config.yaml
n_layer: 12
d_model: 192
n_experts: 64
experts_per_token: 2
d_expert: 160
d_shared_expert: 128
activation: "mish"
moe_layers: [1, 2, 3, 4, 5, 6, 7, 8, 9, 10, 11]
router_score: "sigmoid"
normalize_top_k: true
routed_scale: 1.41
balance_loss: 0.000162
balance_bias: true
n_groups: 4
groups_per_token: 2
shared_expert_gate: true
init_std_router: 0.0214
lr_router: 0.00104
vocab_size: 4678
norm: "layernorm"
norm_eps: 1e-06
tie_embeddings: "early"
optimizer: "adamw"
lr: 0.00187
beta1: 0.9
beta2: 0.99
batch_tokens: [65536, 131072, 262144, 524288]
seq_len: 1024
train_tokens: 861400000
steps: 4488
dataset: "wikipedia_en"
Below are experts of layer 3 (counted from 0) of a mixture-of-experts language model. Rows are named router (the router's row for the expert) and show model dimensions 144-191. Each number is 500 + 40 x the weight over its row's rms, rounded and kept within 0 to 999. Numbers have three digits each.
Before each expert's rows: a language model's description of what the expert responds to. This comes from a sample of Wikipedia text that the model never trained on.

# expert 40
What it handles: Mid-word vowel pieces. Word-internal pieces after an initial consonant or short prefix, such as v-ine-yard, ret-ro, vict-im, am-ate-ur, f-am-ous.
router:449553431472498490437487474489435468559485489440471563489523495556500524468423451419493546511557459506561536496488475533468526511424534511508474

# expert 53
What it handles: Closing parentheses and ar. Closing parentheses ending a name, place or gloss, such as (Swinton), plus mid-word pieces like ar, am, iv, and the pronoun her.
router:448488494477478457475460512484487432486583446512436514546512532554538461414475439476506516551502453494493486518458502481505490445469462476562515

# expert 59
What it handles: Table country codes and numbers. Cells in sports and results tables: country and position codes like USA, GER, VIE, MF, DF, plus digits and blank cells.
router:432550463508463487455455492474535493524585441461491498510536530558540473526474484454491506553509488530499473509500446489506537501468548505486525

# expert 7
What it handles: Common abstract nouns. General nouns and adjectives after articles, often in infobox fields, such as time, people, area, community, important, Total.
router:458506463519472455434500509466538514496539473481427500565474517542485509434471474440525485467521466476550538490460556525540517528458516485493518

# expert 3
What it handles: Preposition on, mid-word pieces. The preposition on before dates, loans and shows, table pipes, and mid-word pieces like ut, ud, ur in Hutton, Eudicots, pursue.
router:434577428453438495414448525468470497497543472389499552484513484558445483462464501486504448597503496447478477479517499490458515431462488499438493

# expert 45
What it handles: Letters z and k, LaTeX. Word pieces z and k inside names and words such as disk, Laszlo, Merkel, plus backslashes and symbols in LaTeX math.
router:397540380511455506467471534520548521566555494399501540551522461539515538459398521445547479562467426531456484518520536455529549524519548450475446

# expert 14
What it handles: Latin-like word endings. Final word pieces such as os, us, ius, ose and to, especially in species and genus names and anatomy terms, e.g. turcicus, sulcus, Proto.
router:481542418470479540506435570476509496490557424402424498505501496565532510477438522459516489579524507483510520462408470514519539462482506508451550

# expert 35
What it handles: Initial letters of names. Single capital letters starting a surname, role or place name in cast lists, rosters and tables, such as Dogg, Drysdale, Mother.
router:413512458483474467500462530483475525553550428470524515557539560555503463447457511453548516576480429538504488489479560506513531478472497489497517

# expert 51
What it handles: List hyphens, opening parentheses. Hyphens starting bulleted list items after a line break, and opening parentheses after names that start abbreviations, places or notes.
router:491533446558503480477447539506495540555524390459475551517498513568522520503457542484547516471524482530531465452516508535499558543509454477492447

# expert 57
What it handles: Word starts after capitals. Pieces like and, ach, ph inside capitalized names and words, e.g. strand, Rand McNally, Hand, plus non-Latin scripts.
router:420536483485463544474458543409424504531584417496477548520511550490477513399466532396574506550481496510509532507474534517442514538519507524508482

# expert 27
What it handles: From, between, percentages. The prepositions from, between, through, throughout before ranges of dates or places, plus percent signs and pipes in election or stats tables.
router:526522483510472492467541472498454464584537372454417546540500454515544507503515551443512462482545470473427492476524544484537494520498463468478486

# expert 22
What it handles: Clause connectors, possessive. Possessive 's and clause-opening connectives after a comma or noun phrase, such as which, who, but, after, before, such as, due to.
router:485536435460488479504527476506468474563558437407453548478462514556539485519445450468506475593505432496518493469590545506536518490495494440445468

# expert 13
What it handles: Mid-word fragments. Short word pieces inside names and words, especially plural s and pieces like st, ist, al, as in El-s-ie, L-ist, st-eel.
router:445483512446520519506519509485531495496551421498454475540454453507473500486486557455519499555464450475490432526479521494480444445518520468488487

# expert 25
What it handles: Noun and verb suffixes. Word-final suffixes completing a noun or verb, such as -ing, -s, -ation, -ings, -ization, as in paintings, digitization, offering.
router:470556440541524458462515480536486513478525462494393494505514496609548562445464490442474468555487452489520547430513536551460518505441496513461484

# expert 44
What it handles: Sentence-initial subjects. Pronouns and articles opening a sentence or clause as subject, such as The, He, It, This, she, they, followed by was or had.
router:462527388483433505494485489507450467573529463449445446527501517528559535492447463445482490544484445452496475469513516531492502505485469434486585

# expert 18
What it handles: Name endings, title equals. Closing equals sign of article titles (= Peter Temin =) and word-final pieces of names like -er, -yer, -am, -ella.
router:485575470508529499465502525539532516545548466466452537558513534540573514466436495467463446581516513474480550482503476470535616455487450538485494

# expert 1
What it handles: Institution and place nouns. Head nouns for organisations and places ending a name or phrase, such as film, team, University, Road, school, club, County.
router:489544476499477491432493483473550458507510495516500539462527509539538523527496564446477500527489540441516516492508556455549527534475508462481522

# expert 4
What it handles: Numbers in tables. Standalone numeric tokens, mostly in table cells, scores, vote counts and measurements, such as 6–1, 1,322, 57%.
router:446552504504451462473448550513541514529570523449474503496492502540537495485496492414526473538452477496474543533522524549545519506472434457450500

# expert 29
What it handles: Word-final pieces after f. Middle or final word pieces like ort, al, ap, ang, ul, often after f, as in comfort, misfortune, beautiful, Rangitikei.
router:444505424510457529417459536491484450489526476508429507450529490526512495434467539488487524452455502448558478525527552516500533503476503528488428

# expert 26
What it handles: Colons and linking words. Colons, dashes and table pipes in titles, lists and wikitable code, plus linking words as, by, for, including, e.g. Priority Mail: The.
router:455557380489507445441471438474486497516617542468464594550562459548544474415441513477527501522521457504549534465510524518469507468504499482483490

# expert 0
What it handles: Table row breaks. Line breaks and pipe cells that open rows in Wikipedia tables, plus word-starting pieces like A, Ab, M-ust (Mustafa, dust, Must).
router:433528400535429537441523523512522492529556425426500492493516546524470486531498528476463482637484538410504534550531508515517487496497528448454433

# expert 52
What it handles: And, consonant pieces. The conjunction and in lists, plus consonant pieces inside compound names, such as Metal-b-lade, Salt-b-urn, Ser-b-s.
router:495563487481472482508504513456493477579552466490515520551503532506495501525486521464500543603462502545506514505512508493499443525496484488483467

# expert 23
What it handles: Sentence-final periods. Full stops ending a sentence in prose, including ")." and "\".\"", often followed by a line break or He, The, In.
router:440567481456430506517552559483462466512530411471486557493509505550529498523429515443450492496457464449503500494506545491473473506456447503496482

# expert 46
What it handles: Second syllable pieces. Word pieces right after a capital or short onset letter, such as D-ouble, B-ul-garia, s-ul-fide, Pr-in-cess, often vowel-initial.
router:510535478496504505431464495555528494557469514481476495457484489533461544481459509453562453581561505516512481539425543431503501472521487479453505

# expert 62
What it handles: Word-opening consonant pieces. Lowercase first pieces of words beginning with consonant clusters after an article or preposition, such as sc, pl, fl, sh, bl, as in floor, blending.
router:439528461524469483481474518457512467498498390470427486525479519523550541423422516422514518464504418493515531453496533449496468509501432521489470

# expert 16
What it handles: Thousands-separator commas. Commas inside large numbers in election tables and statistics, like 5,895 and 25,000; also some date commas and mid-word pieces.
router:432524459520440537460465524538543470575551463456477520488507496537530514463444482463507436557484490546477479487478522448533469489451506437470454

# expert 19
What it handles: Years and dashes. Year prefixes and en dashes in date ranges, lifespans and scores, such as 18 in (1790–1851), 190 in 1908, 2004–05.
router:459594448498484514452504552453546497557568475513495508503456491556521533422420535483549548527498493433561483515516512482495495431439473476426506

# expert 2
What it handles: Word-initial capital letters. Single letters or short pieces starting a word after a line break, quote or bracket, and mid-word pieces like tra-v-elling, inter-p-reted.
router:462540447483450503462499506461490443510614493440519494508517515535474497496428528489480517504494506529515482520464461529491489507438447513452506

# expert 34
What it handles: Line breaks, headings. Line breaks ending sentences, headings and infobox lines, plus wiki heading markers like == and === and table divider rows.
router:462496421541413502488483428515509484523506433471484545499481493517528515447467513517470480502484481454505493539506539493501587449469457536416496

# expert 33
What it handles: Line breaks, section headings. Line breaks after titles and the == or === marks of section headings, plus some odd mid-word fragments such as l, ol.
router:506609442474519545483515432510551493507536435480535497520463458499461538438476513479501530540492480500517488546488502501508473490435468492493517

# expert 60
What it handles: Word-initial letters. Single lowercase letters or short pieces beginning a word after articles or prepositions, as in d-atabase, b-ells, s-its.
router:428513471479428500505430486481465432534552499431465542540479529491492513420409525464486449540502448538525516481492497521472476512427497521459456

# expert 54
What it handles: Auxiliary and copula verbs. Forms of be and have after a subject or "which" (was, is, are, has, had), plus short pieces like -at, -en.
router:470499436468490472487425535492507521554561502452500484501561466515552556483486504481494541588418449534526454489543500564511501485484479466446526

# expert 10
What it handles: Verb-linking prepositions. Prepositions and complementizers right after verbs or participles, such as to, for, with, that, into, plus clause-joining commas after a verb.
router:409506473476469452446472510570519466573562444409493567532475516557536505485466520500479466583537454529499482484490494549526551537447465485430500

# expert 56
What it handles: Determiners after prepositions. Articles and possessives right after a preposition, mainly the, a, his, its, their, as in one of the, of his sons.
router:447558459545459471458461524526524435556544482450403518510505492526510502515437482501443479594528469484545479476457536535467518481517452522524497

# expert 41
What it handles: Name-start syllables. Opening syllables of first names, surnames and places, such as Har, Mon, Gr, Ur, Car, Sar, often in tables and lists.
router:456578430463434475463452516478470497575598427504457519539508552491436484470452522434548526543518509510483510505496540533509487543492486447437553

# expert 50
What it handles: Mid-word letter clusters. Middle pieces of words following a first consonant, such as ell, ill, ick, ock, ood, as in cancellation, cricketer, Knickerbocker.
router:499548397544420494427524508492452482506516439492446484525507457502532491447540486466490492497488496502552564473489482461519512408501465479483497

# expert 11
What it handles: Mid-word vowel-consonant pieces. Word-internal pieces like on, et, est, ov, ot in names and ordinary words, such as Bracket, Alonso, sons, Photography.
router:479535383500462554501537530518534547538545514475480573523489485509542530523378505439482486516496510517465519491510460504509489507484469474436567

# expert 15
What it handles: Articles, numbers, open quotes. Articles, number words and opening quotation marks beginning a noun phrase or title, e.g. a, an, one, two, "King, $.
router:424557444490438498450493490534506437508562452413455523529479462510483563469481529432503494567540476489510519463527503559504512491517486510517494

# expert 55
What it handles: Numbers in tables. Final digits or whole numbers in vote counts, statistics and years, such as 153, 147, 47.3, 1850, #16.
router:434540481512435566475454545555533495521562433488484531532512558528560550460452520460531481521471514453496572515492474535536547442467517488470532

# expert 36
What it handles: Latinate word stems. Latinate stems inside longer words before suffixes like -ation or -ed: abstract, incorporated, eliminated, expression, prompted.
router:442540459513443473429430514487521539492579409497479534487505457590448489480452491446505488546453514475439516482484501492501492493494514526425520

# expert 37
What it handles: Word-initial prefixes. The word by, and opening pieces of longer words such as comp, en, pro, sugg, Car, as in en-zymes, comp-rehensive.
router:430551411490460501446435527472512454586603412451472532547505541549481502422449556476530559571517462508469486492457534503485543483450511481494537

# expert 30
What it handles: Mid-word pieces after capitals. Word pieces following a capital-letter start, especially -ch in names (Busch), plus Tele, Native, Anthony, Polish.
router:530590450505481476485510524547508451572576436513458570478501508542429529525541550406542481523474479508459440577476528491394525558447520511519462

# expert 28
What it handles: In and table pipes. The preposition in after nouns, as in only artist in, and pipe separators between cells in sports and election tables.
router:459514459506499495421444468474517507550603495474512593512557510546472478483476472461520471592502481495521546504488519466461497500481486475525447

# expert 48
What it handles: Infobox fields and years. Common nouns in infobox fields and headings (First flight, Years active, Born, life, work) and year digits in date ranges.
router:496500441488441503455500487545550550510561436417476541474521515514506456466479480475506477571497493491486496487509514490514505514515479474475560

# expert 24
What it handles: Word-final suffixes. Final pieces completing words, especially -y, -ly, -el, -ely, -ary (philosophy, directly, barely, Hazel, longer).
router:498560459517502464478489471558476506484558433508474540532500468567536491506433454414466489525439515462520521460448514529504542466547500451512507

# expert 31
What it handles: Generic event words. Common nouns and verbs after the, a or to, tied to competition and time, such as final, year, record, meet, form, part.
router:464535471473425521450564486448490457509554524473476520566535513566500484440422450407494548548481482458486528501513585446488509574475475470439462

# expert 49
What it handles: Latin-style prefixes. Opening prefixes of words such as c, re, un, ex, pro, cons, Res, as in c-andidate, Res-ervoir, Un-iforms.
router:484536455583437472420502497532472499546526475523424497516415486512467525504470505476539484507441548500556464473483514441493482500422499553502499

# expert 6
What it handles: Ordinals and blank cells. Ordinal suffixes after numbers (10th, Fourth, 3rd) and lone space tokens in empty table cells or between words.
router:492507517511465499516498485475537506533610511537496519501501520575532512510481528478507470522495476462544514456505533515491516481465460435484473

# expert 20
What it handles: Plural and name endings. Word-final pieces such as s, ers, ians, lands, burgh, ton that end plurals or surnames and place names, e.g. Starbucks, Pittsburgh, units.
router:464540454517475501447504515536524470500570431486445530518560500563533494548508538478477434580439481479516520444496467527529539499510486504486487

# expert 12
What it handles: Month names in dates. Month names in dates, especially after "in" or "on" (June 2, August 2023), plus some years and place names in date contexts.
router:470530442509410485462462536547528500465517508489479566482496593517513522486491463467485502616506527454488557493458490496456542490503482497491568

# expert 63
What it handles: Scientific suffixes and roots. Scholarly word pieces such as om, ical, ology, ography, ic in terms like Biomarkers, Physical, rhetorical, electromagnetic, often in taxonomy or science text.
router:471493459514434563440463495457536467571577533403481515529543490550494559505419482499527389479502496525503477492493525524425520483486506547471476

# expert 9
What it handles: Location/time prepositions. Prepositions of place and time such as at, under, during, near, off, after a noun, e.g. trader at, clinic at.
router:428552485447442507432486527438468488566555437474506528499481448468588536504440484473502500540479474486578569549447520561526544483485488554421426

# expert 8
What it handles: National and institutional modifiers. Capitalized adjectives and titles before a noun in names of states, parties and leagues, such as United, National, American, Junior, President.
router:491564444532478530486481458549487448476568515471452518499486506514462588502465520458551501562466467511507507485480560496515487478495481441525478

# expert 32
What it handles: Semicolons and conjunctions. Semicolons joining clauses or separating list and table values, the conjunctions and, but, or, and word endings ic, ia like Argentina.
router:455572443514488487478484493497515506555544427487424507526478525577484573449468513508535490560437479502530468422493556484498511536502531480416508

# expert 43
What it handles: Table digits and separators. Table pipes at line starts, digits after decimal points or commas in coordinates and counts, such as 52.7, 10.26, 16,010.
router:451506434526453513448509510516565471541550398419496569526441488501545518489438503458458518500491484515555524541447471510503495469436439532458524

# expert 38
What it handles: Particles and name openings. Adverb particles after verbs such as up, out, over, down in clean up, taking over, and capitalized first pieces of names like Sem, Sh.
router:414499459461433461484463541490492466558580436467464544493517510504533485421481549440528537595512452560492471516483534533554551521416463457465473